Below are experts of layer 3 (counted from 0) of a mixture-of-experts language model. Rows are named router (the router's row for the expert), up (a neuron's input weights, with its number) and show model dimensions 128-255. Each number is 128 + 32 x the weight over its row's rms, rounded and kept within 0 to 255.
After each expert's rows: a language model's description of what the expert responds to. This comes from a sample of Wikipedia text that the model never trained on.

# expert 7
router [ 35  97 141 180 118 119 176 105 126 160  87 155 123 116 151 155 125 138 187 122 101 119 106 108 126 137 170 135 125 151 122 110 116 166 153 110 126 122  57 144 150 135 161 133 175 122 124 127 137 158 169 140 124  62 127 105 102 162 201 127 130 137  92 167 193 187 147  81  71  71 100 128  73 202  83  97  97 146 199  99 114 138 123 163 153 146  95 105 114 162 187 101  96 114  79 146  84  91 134 111  78 109  91 139 145  97 148 104 123 125 114 126 120 179 139 115 126 128 105 102 133 161 150 155  99 145 107  97]
up0 [113 136  81 180 100 112 126 112 106 132 145 160 158 181 168  82 112 140 129 123 172 161 148 138 103 130 164 125 148 103  99 171 110 203 145 150 113 130 107 137 130 121 129 159 124  41 168 143  28  54 130 162 173 162  97 101  91 174 138  73 165 153 113 205 202 115  99  66 102  93  91  92 190  99 159 111 156 173 120 173  87 188 152 144 153 109 121 119 106 148 148 119 110 201 165 144 161 156 156 134 121  71 105 120 122  93 153 153 122 146 129 104 125  90 126 100 175 122 124 127 149 148 120 118  87 163 119 114]
up1 [ 97 174 127 111 109 145 159 175 181 122 115 110 137 170 137  98 133 125 138 102 121 116 119 142 125 154  78 149 118  92 120 152 149 192  97  82 142 123 133  98 123  84 157  95 179 147 117 203 140 176 103 143 120 131 116 104 149 100 142 114 174 152 117 141 114 138 117 100 101 143  75 117 134 136 133  83 110 141 121 144 128 133 147 123 161 126 112  78 135 129 143 122 170 106 142 139 134 118 118 112 135 149 170 147 192 196  98 146 106 116 170 176  51  72 125 104 137 109 128 152 152 161 106 121 135 216 106 101]
Number digits. Digit groups within numbers: thousands after a comma in vote counts and tables, year endings, and coordinates, such as 154,621, 199-5, 7°43′.

# expert 34
router [233 152 152 134 112 119 118 115 103 119 119 129 126 149 166 163 152 109 101 140 108 132 177 128 130 152 113 140 106  74 134  84  97 128 107 105 120 136 128 110 177 158 130  92 145 132 136 216  86  97 112 142 146 139 138 178  89 192 141 115  82 163 124 126 146  84  98  64 108 168  85 113  95 100 125 153 154 153 149  85 141  61 126 116  99 107  91 126 122 197 108 172 104  86 167  99 117 127 147  93  76 143 133 122  92 145 132 100 111 148 132 134 123  81 118 171  84 126  87 123  97 105 151 148 150 140  80 137]
up0 [104 171 135 118 163  97 179  85  69 136 108  94 199 146  87 149 157  94 152 139  80  64 101  82 109 178  73 114 181 126 129 116 150 150 116 149 127 196 136 174 102 138 157  65 118 141 191 137 172  71 113 123 226 122 183  95 145 109  97 133 136 163 120 117 155 106 165  80 163 144 151 124 128 134 164 143 117 104 110 106 155  78 121 147  92 188  53 122  92 154 175 112 172  98 140  94 142 116 135 114 102 101 193 124 119 194 154 132  97 109  86 160  85 117  68  89  98 152 104 141 151 138 111  84 202 156 127  86]
up1 [182 104 149 100 107  83  89  68 128 127 129 109 108 105 140 115 132 133 135 117 136 144 140 147 119 200 166 127 169  70 179  98 119 139 126  89 157 116 102 144 136 102 110  88 123  83 171 166 110 188 134 144 101 108 168 103 139 130 124 167  43  93 110 141 121 173 110  77  82 154 169 144  97  90 109  68 183 149 148 157 119 127 150 133 109 102 148 183 104 136 114 172 146 123 169 212 108 161  85 182 137 145 138 143  97 121 156 172  75 147 165 128 187 127 103 135 131 120 146 113 109 125 186 171 180 121  85 185]
Word-internal pieces and digits. Short lowercase pieces inside foreign words and single digits in table numbers, such as K-a-amini, Shib-as-aka, percentages like 5.2%.

# expert 27
router [ 81 137 145 157 167  98 116 159  82  68 137 147 108 188 150 136 111  80 116  97 137 150 127 141  86 155 171 171 123 116 106 143 137 179 169 181 124 148 118  78 143 133 128 186 115  56 103  99 107 103 103 109 158 213 155 142  95 149 140  99  94 122 106 123 171 104 166 146 120 141  91 175  98 120  74 108 130 131 106 163 115 141 157 116  93 147  88 192 129  84 124 145 159 153 169  97 141  77 138 157 138 137 195 133 104 151  79 146  88 151  76 125  97 121 115 132 152 137 196  57 192 108 103 129 169 106  99 148]
up0 [164 143 150 111 162 139 121  58 106 135 182 152 124 166 130 129 115 131 159 142 163 138 123 111 151 121 102 111 152  99  94  69 148 190 154 122 115 152  90 149 129 116 146 108 180 150 107  69 101  85 102 155  65 181 139 109 160 155 182 118 129 147 147  76 192 142 113  97  85 149  89 147 148 104 107 112 116 139 158  80  90  74 119  96 119  97 134 124  95 156 155 145 153  97 158  79 129 132 109  74 140 163 142  79  56 125 126 111 160 137 136 138 143 126  47 144 157 101 170 108 100 109 156 130 143 104  59 163]
up1 [ 27 159 149 167  79 179  88 164 101  95  88 120 149 129 173 160  98 156 127  79 106 208  49 148 149 167 129 127  81 186 127  94 100 192  90 172 119 183  84 151 161  63  96 134 154 121 128 129  97 106 129 151 131  90 108 143 108 163 142 110 115 144 121 108 166 119 150  87  95 175  89 120  75 149 159  98 111 179  99  92 187  82 159  93 175  90 131 111 148 155 132 136  95 126 104 138  83 114 151 131 124 127 172 167  64  77 141 164 121 116 150  85 167 196 134 185 144  65 139  36 113 172 138 103 101  97 148 113]
Narrative action verbs. Past-tense narrative verbs and time adverbs in biographies and histories, such as moved, returned, began, later, subsequently, immediately.

# expert 38
router [ 64 106 105 205  88 174 123 178 155 112  80  94  82  47  90 130 104  96 117 152 143 124 122 157  74 128  78 126 158 125 105 131  83 149 104 160 111  97 120 157 137 130 109 161  73 153 163 141 133 165 136 159 130 127  99 201 219 147 121 127 133 145 129 164 123  92 180  96  84 114 198 129 179  87 133  70 122 131 109 138 100 127 144 160 151 139 108  97 124 128 113 102 146  75 171 157  68 111 140  98 106  84 196 106 184 142 122  98 146 133 121 138 109  73 122  88 102 177 152 131 141 161  53 204 137 120 163 127]
up0 [142  95 101 182 135 109 162  88 121 121  99  78 110 153 177 143 120  69 157  85 145 155 145 139 157  99 145 142 110 142 110 147 149 123 144 133  74 101 175 126 101  92 142 169 154 138 154 150 156 219 179 123 119 177 173 114 148 151 181 108  95 163 193 128 126 122  91 114 137  78 139 169 158 182 128 137 112 134 101 129 186 146 130 158 182  96 149 158 130 149  99 124 176 119 120 167 129 135 130 149 182  88 110 124 136 176 182  86  77 165 127  94 197 122  87  93 161 131 135 121 123 132 121 136 103 128 172 101]
up1 [117 181 102  91 140  99 114 113 140 133 127 147 174 138  83 108 154 137 165 132 102 122 153 132  86 133  68 107 119 111 131  75 157 112 122 106 129 102 126  98 137 113 136 143 144  67  88 119 146 171 134 134  74 131 155 138 125 193 117 115 136 112 121 134 101 106 144 149 148 107 114  79 223 146 126 125 172 105 125 113 112 144 186 122 144 166  36  68  96 105 116 104 127  99 154 144 117 130  88  88  92  97 129 161 131 153  80 107 145 131 173 145 116 137 132 119 171 133 128 198 168  99 138 116 153 141 164  58]
Verbs and relational words. Verbs and linking words after a subject or auxiliary in descriptive prose, such as includes, about, used, made, released, including.

# expert 44
router [127 145 151 113  90 107 105 160 182 116  90 157 116 192 121 135 145  73 159 123 140 128 121 114 176 161 159 144  94  60 141 106 139 146 144 130  35 100 128 176 122 114 138 123 117 170 152 114 130 146 187 110 136  75  87 130  46 115  77 106 115  71 155 122 171 158  49  82 121  99  87 143 123 160 138 139 132 166 143  99  88 136 136  97 149 159 163 130 118 149  48 146 116 119 137  83  94 139  99 103 161  85 189 105 129 144 103 128 160 193 124 112 196 105 135 125 152 107  95 121  88  90 154 155 146 126 110 141]
up0 [100  89 147 130 146 180 136 133 152 170 125  97 123 183 139 151  66 122 131 201 103 105 122 157 130 154  68 112 155 123  98 149 171 150 133 131 110 110 170 102  95 183 157 165 122 137 138 169 153 136 114 124 161 107 117 113 142 169 141  78 167 110 119 184 133 166  97 143  67  49  88  92 140 156 105 144  85 123  92 139 154 132 139 170 141 146  50 138 101  62 124  93 140 141  94 103 176 132 149 103 169 158 116 135 139 148  89  79 109 106 129 146  60 173 165  75 136  81 180 128 102 106  72  90 189 121 117 178]
up1 [149 161 119 197 183 167 136  96 148 154 100 168 118 117  92 164 181  90 175 111 112 124 114 154 130 110 122 156 140 111  82 150 128  79 124  72  76 104  90  65 172 127 122  99 182 100 131 125 172 135 191 144  77 113 104 191 143 113  77 181  86  99 121  88  91 163 163 155 179 152 109 133  96 142  96 109 133 110  78  88 127 121 144 146 136 126 131 131 175  85 136  90 139 107 160 129 155 142 127 107 185 169 191 129 139 153 134  85 103 115 134 119 104 120 150 105 109  83 139 111 146 143 103  85 190  78 179 102]
Plural and agent suffixes. Word-final suffixes completing nouns, especially plurals and agents like -ers, -ists, -ics, -les, plus nouns like player, song.

# expert 22
router [118 122 110  50 168 129 176 113 130 139 157 151 127 105  78 123 159 116 181 128 130 110 147 115 177 172 113  94  50 176 137 113  92 122 113  80 173 167 149 145 143 163 105  68 143 164 144 141  93 131 177  99 110  88  73 125 122 134 140  89 105 136 185 128 128  85 135 118 110 128 159 108 116 106 122 107  74 120 165 128 179 168  71 111 149  89 115 103 156 135 135  93  79 117  47 109 138 130 131 109 120  79 114 125 187  44 108  85 190  99 110 162 148 133 107 162 129 144  88 112 107  89 108 193 172 113 183 139]
up0 [143 131 109 177  98 117 130 129 105 164 165 117 112  87 151  82 160 146 149 135 149 139 128 160 147 145 154 119 144 150 156 107 154 106  96 131 114 198 133 133 114  60 120 129 108 123  78 151 110  94 142  92 117 163  89 143 169 120 183  82 123  88 148 141 203 116 153 136  76 123 220  72 157 104 150  73 149 121 118 170 102 152 154 168 144 121 111 133 127 136  96  80  79 190 127 171  98 120 173 124 119  73  97 114 192 173 130 100  90 167 100 159 110 152 129 191  63 131 202 143 177 180 157 148 118 124  87  76]
up1 [111  74 156 126 130  96  87 128 155 133 131 104 139  99 121 124 157  97 105 143 124 150 120  99  86 149  99 127 156 101 121  61 126 191 123 176  85 171 103 124 173  90 127 111  99 127 173  91 129  50  84 164 115 170 148 156 130 112 170 129 125 119 156 171 121 168  99 131 133 118 100  92 203  68 147 127 170 157 159 148  68 134 115 108 142 124 133 187 166  88 162 162 148 132 171 119 155 182 147 108 167 105  86 149 128 145 171 135 151 111 177 167 130 109 132 161  69  83 163 129 104 159  81 111 140  99 115 166]
Institution and place names. State, City, University and similar words inside institution, government and place names, such as Arizona State University, Federal Council, NY State.

# expert 40
router [ 93 134 134 141  95 158 134 122 118 127 118 130 152 134 137  87 129 136 141 136  79 170  59 101 138  97 174 125 107 105 142 142 104 121 101 119 113  69 145  90 128 158 106 155 124 114 123 136  68 112 118  33 141 152 103  79 146 139 149 198 130 153  92 153  96 142 136 191  78 130 114 116 168 152 174 144  84 141 156 179  91 166 150 123 100 142  83 129 144 151 173 143  98 117  54 175  74 139 141 145 127 141 124  95 142 113 115  98 109 107  89 129 115 117 119  98 173 144  76 161  96 137  88  66  19 107 149 138]
up0 [159 120  52 114 102 132 179 103 100 141 108 158 140  92 150  44 112 113 171 122 114 131 111 191 196 105 140  87 106 117 161 129 107  95 168 175 126 143  89 140 114 136  85 138  98 177 134 141 143 100  80  46 155 139 131 177 127 153 142 130 108 179 143  96 148  81 119  95 138 122 153 146 146 155 123 121  90 138  78  89 190 167 188  27 136  90 180 138 130 116 138 160 119 124 132  98 217  68 151  89 110 154  86  97  78 149  73 143  96 122 138 108 104 114 151 112 139  90 152 110 114 143 119 143 116  65 141  98]
up1 [ 88 148 112  62 119 125 126 153 129 102 163 100 120 171 106 104 134 168 126 135 103 198  83 140 148 115 131 184 114 135  83 111  44 158 140 120  82 124 170 181 144  93  98 166  94 137 133 114 120  71 111 132 112 169 147 109  57 145 170 127 100   9 158 111 147 147  40 110 122 126 141  70 127  83 173 100 131 163 185 152  76 135 124 154  68 140  86 130 130 137 112 193  86 158 212  73 110  80 165 152 103 130  82 133 113 168  97 122 156 106 133 117 104 167 117 124 101 147 133 167 157  99  92 147  95 130 138 179]
Single-letter abbreviations. Single letters and short prepositions starting abbreviations or words, such as c, v, U.S, p, in, of, notably in architectural listings.

# expert 43
router [ 97  95 150 167 116 156 141 173 115 121  66  70 154 116 120 209 151  68 131  72 165 105  58 159 112  76  93 141 105  80 111 146 155 106 130 130 121 122  67 169 185 138 141 159 166 103 145 128 132 103 102  70 131 134  74 123 140 111 128 116  85  77 130 114 130 131 142 191 144 146 109 148 122 133 109 115 126 156 100 133 107 111 108 187 160 175 157 136 141  62 115  89 138  73 135 146 104 105 172 155 134 126 130 132 135 137 128 169 108 182 109 115 178  45  95 230 159 163 155  71 130 128 191 204 183 132 145 112]
up0 [145 140  91 129 142 126  82 150 207 146  94 128 138 148 161 145 108 146 149 108  89 107  68 158 102 147 120 124 161 119 153 138 134 121 104 134 161 158  90 111 139  61 104 137 135 134 116  94 122 137 150 104 155 152 137 106 138 167 180 163 164 121  84  97 140 108 136 191 171 174 142 101 209 166 151 189 150 157  83 139 133 116 166 138 155 156  24  98 120  99 120  94 167 113 117 103  84  99 113  87  90 138 187 113 139 170 137 149 151 108 103 157 116  89  98 126 177  58 131 114 113 105 125 169 185 124  34 144]
up1 [112 103 128 179 105 146  61 113 130 122 108 134  75 126 144 153 145  46 112 116 108 110 101 103 183 126 125 139 131  89 144 107 132  85 112  88 144  72  77 111 124  98 146 124 103 127  68  96 147 123 128 156  78 127 131 207 138 170 158 135 124 153 121  86  47 110  87 125 214 135 174 152 103 174 104 190 137 124 132 106 117  78 170 112  93 178 141 171  87 133 158 125 178 125 140 178 118 137 123 133  97 138 125 134  89 164 170 195  66 126 143  89 141 119 119 142 167 140 108 160  82 118 146 135 157 120 147 139]
Copular descriptive verbs. Verbs and words after is/was in defining sentences, such as located, part, known, born, also, and See in See also headings.

# expert 3
router [179 169  96  88  78 130 115 161 128 160 171 148 163 136 108 130  69 140  78 114 126 149 168 108 173  99 137  96 119 111  88 107 102  79 127 185 117 102  85 128 109 153  99 176 185 122 152 105  67 110 175 131 139 105 104 156 113 112 195 154  63 108 182 131 103  96  89 120  97 202 125 101  79 149 166 138  76 165 100 101  70 111 143  87 138  52 147 160 116 158 118 125 158 150 126 139 157 165 183  85 138 109 139 148 174 131  83  86 155 176 183 163 135  83 172 144 134 135 130 131 130 138 156 120  94 151 102 122]
up0 [129 128 112 104 151 142 104  77 123 111 149 205 105  97 126 134 146 204 122  81 121  79 157 108 122 110  76 144 102 138 151  84 142  80 111 163 215  93 108 130 128 195 132 133 136  93 100  92 171 147 197 144 161 132 113 179 120 170 111 100 118  77 189  57 131 132 114  98 152 118 119 123 151 110 130 125  91  98 183  65 134 100 182  61 120 127 123 113 161 131  91  83 128  86 125 165 125  65 126 187 132 107 113 130  83 117  71 142 121  88 110 139 124 124  73 159 157 158 107 138  98 181 129 215 185 119 148  98]
up1 [133 181 136 105  96 131 203  90 131  87 115 129 162  82 106  78 159 158 161 175 156  60 113 141 149  85 109 166 124  82  80 121 133 184 100 127 145  84 132 203 116 136  98 124 171 151 136 168 110 130 101 184 191 113 132 147 130 102 145 145  74 130  81 132 120 110  77 106  89 141 117 106 116 157 101  85 139 128 148 141 128 140 126  68 140 137  99 144 141 116 118 119 104  54 132 105 121 128 162 116 152 128 112 101 119 132 117  98  98  74 123  87  97 163 103 127 123  80 158 160 119 144  91 131 156 142 116 171]
Mid-word name pieces. Word-internal pieces inside surnames and foreign names, often before a comma or bracket, such as Idriss-i, Bern-sen, Fel-um-lee.

# expert 8
router [133  96 148 146 144 151 136 116 115 166 133 130 131 155 183 134 108  82 166 174 182 138 109 109  46 147 157 142 103 121 125 164 138  89  92 158 182 172 111 118 120 172 114 154 141 172 150  96 177 123 125 143 114 190 121 148 126 110  88 139 100 199 137 118 174 140 181 123  82 148 109 146 154 160 139  77 155 154 102 122 120 115 101  99 195 157 120 113 138  83  93  77 156 149  69  94 154 132 143 136 103 110 193 111  93 107  95  68  76 119 128 103  99 150  74 175 120 176  95 107 118 100 119 149 115 144 131 137]
up0 [111 137 135 164 130 138 110  99 130 112  80 161 143 106 122 130 179 140 143  87  77 133 176 140 121 146 160  97 145 117  87 132 144 119 127  87 130 108 142 136  53  97 145  68 158 145 142 115 166 131 168  54 161 151  58 150 108 134  91 129 141 173 144 122  59 133 166 137 101 136 110 150 119 145 166 119 140  80 123  91 132  83 137 128 141 126 142 115 117 135 126 163 128 106 164 176 107 183 136 127 162 143 161  91 155  98 197 109 144 135 104 128 158 132 117 170  84 140 139  97 128 137 151  92  67 146 154 134]
up1 [107 163 134 152 155 166  66 121 140 139 112 139 136  72 100 150 183 131 161 129 103 121 120 183 149 164 117 122 181 118 106 178 173  78  99 102 118  98  82  63 151  87  96 110 117 142 139 134 146 127 132 110 149 144 136 156 156 166 115 109 139  92 120 106 122 167 148 169 205 146 118 157 120 133  74 135  65 113 171 155 147 135  79 143 124 193  89 127 105  86 125 115 106 155  69  94 186 162 109 175  60 180 131 117  85  98 150 142 116 158 103  68 114  69  85 139 106 164 119  74 152 142 146 130 112 143  87 137]
Spaces before numbers. Bare space tokens and opening parentheses before a date, year or number, e.g. after a month name or a table pipe.

# expert 45
router [123  70  92 128  99 165 107 147 158  69 110 153 144 153 134  93 185 124 113 147  85 152  97 107 132 104  90 113 147  85 114 132 113 129 145 138  99 171 173 125 126 115 172 130 108 117 108 128  67 130 145  94 199 124 106 136 114  90 151 146 135 100 126 157  97 135 127  68 117 158 185 138 129 108  81 196  72 155 165 192 116 102 145  89 138 137  82 181 112 210 136 143  89 118 154  91 173 129  82 139 149  80 224 102 133  66 127  93 115 166 155 186 150 112 132 143 146 164 108  94 167 173 149 136 186 111 152 128]
up0 [167  99 156 135 126 118 109 108 135  99 116 105 127 166 112 141  99  94 138 113 113 109 197 147 156 152 118 132 116  68 158 119  95 138 162 123 163  82 115 138 135 113 153 107 119 167 200 126 137 141 103  98 160 101  93 132 155 123 162 108 161 226 171 121 152 127 109  59 146 141 137 147 146 143 132 183  72 146 145 132 173 104 106 102 154  92 155 126  87 119 156 120 143 141  96  76  78 130 143 159 109 127 203   3 117 209 105 133 133 151 139 124 141  94 126  94  94  99 123 111 123 138 132 123  89  96 106 158]
up1 [ 98 108 173  69 159 157 112  87 202 177 175 131 137 128 130 138 144 122 118 202  96 148 126 117 114 138 135 104 139 154 106 148  79  89 131 112 143 198 155 102 129  76 228 116 111  76 181 113  97 104  94 125 143 138 139 118 126 115 147 168 136 115 131 164 153 153 133 141  87 128 185  95 121  56 115  34 155 217 196 173  81 171 118 130 114 115 180 119 107 101 154 153  90 144 102 148  85 102  92  87 203 159 117 143 174 126 116 107 181 137 145 175  95 165  57 139 114 106 172 142  62 106 146 101  77 170 195  72]
Prepositions before noun phrases. Prepositions opening noun phrases, mainly of, plus during, under, after, between, against, on, and the suffix -ing.

# expert 12
router [115 111  85 147 152 150 150 124  58 121 146 122 173 122 115  48  68  86 206 156 152 166  93  87 113  97 127 101 127 186 196 112 110 118 133  94 112 138 164 122 173 115  88 146 134 115  45 111 116 122  67 109 124 180 159  92 123 112 113 155 168 180 133 159 140 132  40 166 135 116 137  53 111 120 130 112 114 183 135 161 203 154 122 143 145 137 122 147 146 185 123 141 105 128 151 164 143 110 172 159 144 158 144  84  80 116 150 123 109  72 151 111 133 100 164 112 136  78 125 186 121 164  95  88  91 159  71 108]
up0 [117 136 118 178 136 147 168 159 187 130 171 123 156 129  82 150 135 111 110  91 135 127 148 167 162 141 113 102  70 102 117 103 158  84 127 156 103  90 118 141 152  68 178  95 140 183 192 160 107 124 145  74  91 159 138 121 105 136 170  70 197 117 138 121  84 111 155 131 110 135 149 148 146 156 134  54 145 104 126 146 127 126 116 115 149 127 129 142 184 108  83 111 143 118  40 172  94 104  93 139 170 151 137  86 137 116 103 146 169 128 126 181 122 128 176 188 137 120 111 118 134 139  98  82 116  79 139 108]
up1 [110 147 152 124 110  76 104 127  85  47 171 158 123 155 109 115 161 178 123 146 141 141  62 167 178  86 170 137 167 135 108  37 118 140  83 106 124 133 170 124 132  79 129 139 186 199  80 169  33 146 112 126 133 108 135 138  86 143 190 129 172 147 175  69 105 156 111  88 115 115 136 149 120 165 113 169 106  75  88 171 174 117 137 156 139 147  78  65 121 162 140 148  76 121 143 142 176 151 155 107  89 117 134 115 105 196 137 144 122  95  86 116 132 142  97 155  93 109 148 122 117 151 156 131 145  82 112 111]
Capital initial fragments. Capital-letter word starts in proper names, titles and Latin, such as G, J, V, K, reg-, Roman, Jag-, often in tables.

# expert 10
router [122  78 140 108 106 154  89  93 110 129 101  94 153 134 149 137  41 154 159 160 138  98 166 139 106 102 127 165 146 104 122 156 156 103 105 127 102 133  95 161  64 165  66 136 120 202 172 130  72 160 108 123 139 174 144  96  99 158 183 128 146  94  62 148 136 152  80 147 133  68  84  92 145  93 108 146 188 109 100 125 114 157  63  90 113 124 106 212  92 167 138 154 109  97 110  93 111 140 188 129  82 126 150 146 125  93 206 107  87 105 190 149 101  65  92 148 183 107 114 107 164 146 145  91 123  86  85 146]
up0 [ 91 123  81 141  88 146 113 112  77 127  81 167 146 123 138  65 102 195 173  97 107 146 108  79 102  91 162 118 151 143 132 108 127 132 136 168 155  94 125 176 141 137 103 120 136 162  97  92  96 130 122 196  99  88 137 129 123 102 145 139 114 122 153 144 169  82  86  55 131  73 155 145 106 137 130 148 134  93 109 104 121 149 116  75 101 122 111 119 136 122 139  89 102 144 172 172 135  91 154 148 166 161  80 108  60  84  88 148 152 193 103 163 120 168 150 109 156 116 128 161 141 151 119  82 112  73 147 114]
up1 [ 67 145 151 115 125 107 140 141 119 148 112  97 107  93 138 138 138 167 141 122 161 182 135 113 183 118 120 121 194  67  72 103 196  92 106 141  97 192 164 125 102  86 124 124 130 172 136 174 115  94  98 175 125 100 122 152 121  87 168 167 159 112 154 132 101 201  99  97  72 119  61 203 136 112 179 151  53 120  76 140 150 131  91  82 137 136 149 171  83 131 183 142 177 187 131 126 190 125 129 125 133 134 105 170 119 124 113 149  93 167  86 195 109 141  60 141  81 157 133 121  86 134 174 137 153 145 166  97]
Quantifiers and ordinals. Quantity and order words after the or a, such as first, all, two, number, few, more, only.

# expert 33
router [ 55 174 174 157  62 127 129 195 133  85 218 104 165 108 134 121  95 149 107 158 150 184 155  60  90  74 146  90 114 149 109 127 184 118  88 104  93 123 129 152 145 124  87 161 124 107 171 170 163  99  75 112  97 145 141  99 143  92 144 153 155 132 144 108 176 152 119 114 162 151 134 116 166 127 138  98 143 115  92 115 178  45 132  83 169 145 100 103 128 125 132 112 190 149 148 159 187 105 147  99 112 134 138 100 120 165 111 181 106 139 129 137  67 106 126 117  88 104 159 110 103 141 185 150 126 136 145  83]
up0 [107 154 162  98 107 168 132 138 108 179 150 184 208 138 137 189 138 156  74  68 108 174  90  95  85 163 171 111 147 109 139  63 131 107 124 150 193 125 120 115  97 151 101 133 129 181 107 151 146 125 167 183 128  99  78 143 133 127 140 144 114 135 116  85 180 114 177 117 124 130 113 160 149 154 131 144  82  76 136 112 113  92 180 106 132 148 113 174 203 113 150 129 182  80 119  99 116  75 141 134 116  92 143 129 160 213 166 135 124 124 126 193 141 143 140 118 109 157 115 102 172 134 117 124 115  78  84  96]
up1 [127 133 164 137 154 145 168 112 145 139 135 187 102 180 137  99 121 101 103 172  84 130 154  94 117  89 118 139 139  99 140 102 180 127 122  99  98 142 142 128 153 115 118 112 101  74 165 137 201 156 119 172 107  84  81  95 165 129 173 107  87 125  73 180  88 171 125 103 104  99 171 163 139 186 155 139 143 166 122 146 138 116 164 144  92  40 121 153 136 110 102 116  91 123  47 151  88 110 111 147 150 147 147  99 126 138 177 128  90 117 128 122 133  77  65 120  80 120 145 148  80 133 114  80  52 115 146 115]
Subject pronouns, song quotes. Subject pronouns he, she, it, they, who starting clauses, and quote marks around song or single titles in music articles.

# expert 24
router [130 157 205 117 128 138 119 141 128 118 110  73 108 155  93 135 137 102 100 141 115  89 129 120 116 113  88 134 111 114  54 187 122 116 158 146  55  79 158 137 148 104 142  85 147 113 115 128 126 158  97 106 118 113 139  56 100 116 158 128 139  83 105 192 104 129 106 176  44 110  93 140 139 137 176 114 176  91 113 192 112 119 141 163  88 145  82  75 136  91  89 150 187  73 169 149 109 156  83 135 113 117 105 105 108 137  90  82 150  75 121 112 153 111  53 102 185 128 140 126 158  97 140 146 198  67  76 126]
up0 [126 110 131 169 115 110 126 148  77 125  90 156 155 161  67 118 150 148 127  84 129 174 113 168  64 133 136 129 130 191 153 121  98  96 130 138 133 127  94 103 142 146  56 130 122 129 122 123 139 131  85  68 168 215 128 128 116 200  92 120 120  99 158 115  94 166  92 198  90 115 118  92 177 143 137 177 143 115 152  98 101 147 154 111 161 137  86 101 130 151 179 107 159 132  88  40 142  85 118 162 115 155 110  87 110 147 115 141 115 101 182 112  95 189 135 149 193  95 147 152 185 144  94 169 196 120  74 127]
up1 [ 91 113 164 162 129 128 146 102 124 134  95 111  99  95  55 162 185 128 133  62 118 118 146  75 133 139 114  98 131 169 124  85 170 127  93  96 133 149  84 170  62 124 134 123 177 140 146 103  71 138 131 139  99 126 130 107  90 106  72 167 143 115 139 133 189 144 147 120 136  85  91 161 103 118 146 110 131 153 119 123 167 115 144 117  67  95 115 123 191 201 150 110 153 159  94  79 154 175  85 169 116 150 133 155 131 138 141  81 172 160  75  73 134 153 101  87 125 124 127  90 158 140  55 116  53 111 159  87]
Descriptive nouns after articles. Nouns like age, name, family, same, such after the/a/of in biographies, census demographics and species descriptions.

# expert 20
router [127 127 153 112 140 177  89  70  89 144  95 104 120 133 209 133 102 120 137 128  82 138 131  80 131 140 128  97 117 144 117  49 150 125 118  65 135  85 139 144 123 166 149  64 145 134  89  91  75 115 190 110 143 139 157 173  88 136 141 153 146 150 107 143  95 120 187 176  80 123 166  89 135  98 157 125 151  97 152 112 161 117 131 159 118 106 103 120  64 105  95 190 125  98 138  89 133 134 129 154  92 177 109  96 148 187 172  75 186 121  99 148 122 211 135 149 117 153 115 100 161 101 115 119 109  97 162 110]
up0 [150  85  99 139 134 152 118 149 123 119 158  90 129 175 158 118  65 176 147  95 203  92  88 139 168 131 117 160 162 173 130 178  97 101 153  95 175 135 141 146  90 101  89 110 129 142 144  64  57  62 126  96 111 148  35 136 158 147 150 172 123 141 188 181 124 125 115  96  97 106 163 110 129 151 142 129 137  78 152 143 160 108 125  81 100 130 163 110 128 119 142 183  93 133 182  92 180 140  71 135 208 164 138 118 131 159 132 147 100 151 159 124 124 156 118 161 127 112 180  94 120 124  95 110 106 152 160 129]
up1 [187 197  98  65 100 144 185 135 150 115 100 142 149 148 106 122 165 141 141 160 104 112 123 103 123  96 111 103 163 174 138 101 119  70 134 132 133 153 104 127  78  79 150 155 160 106 137  78 201 135 164 128 148 115 148 160  86 132 168 100 137 112 112 135 124 169  91 153  91 162 138  69 109 158 170 126 173 137 123 133 138 121 150  99  69  55 147  67 119 135 132 141  96 154 127 151 159 153 140 124 187 117 139 140 141 148 106  96 174  98 134 109 114 104 127 108 117  94  91 162  89 124 140 189 148 137 128 107]
Numerals in tables. Number tokens such as 12, 47, 0 in statistics, results tables, dates and incomes, often after a pipe or dash.

# expert 5
router [154 125 123 116 161  74 171 128 100  79 149  99 119 105  60 103 160 168 136 126 100 154 128 146 145 121 127 118 137 158 164 164  99  60  90 163 111 137 126 130 127 142 174 133 155 124 152 111 173 169 108 126 125  98 115 166  95  93 100 125 128 106 194 132  76 159 139 205 174 141  91 142  66 175 124 108 142  73 129 108 117 128 147 124 109 172 166 143 143 107 141  87 107 125 197 109 134 123 110  98 147 127 122 126 183 220 124 183 133  95 145 124 115 174 145 170  73 108 125 167 151 117 163  67 184 177 189  91]
up0 [153 152  78 191 120 117 147 128 129 112  78 107 125 112 150 180  57 163 152  56 150 166  29 114 136 130 133 127 139 152 172 100 149  82 139 120 127 126 104 112 125 153 121  30  91 107 129  91  86  79 122 138 165  79 119 113  88 168 142 157 200 115 107 152 122 133 159 134 148 107 175  89 130  56 130 133 114 108 167 113  81 155 166 178  72 124 100 165  85 177 121 115 155  87 104 123 158 162 132 101 145 189  86 119 120 159 125  83 129 103 110 109 206 124 117  92  92 154 127 160  65 102 105 113 144  88 139 178]
up1 [152 145 139 131  83 129 100  90 111 117 132 102 173 115  87  95 118 113 177  97  82 197 151 132 131 159 147 138 121  99 106 122 181  95 158 122 144 138  25 124 155  98  97 140 155 143 157 147 112 146 106 105 157 152  89 107 157 199 138 150 116 114 152 138  81 133 119 101 117 158  97 144 107 166  86 135 124 122 130 121 150 102 113 102 133  99 115 139 159  87 104 165 176  98 120 117 180 126 103 128 138 126 159  79  94 118 169 145 104 103 126 115  97 141 104 128 120 163 226 130  96 168  49 158  97 148 137 167]
Paragraph breaks and determiners. Double line breaks after sentences and section headings, apostrophes in French names like L'avventura, and determiners a, the, his, its.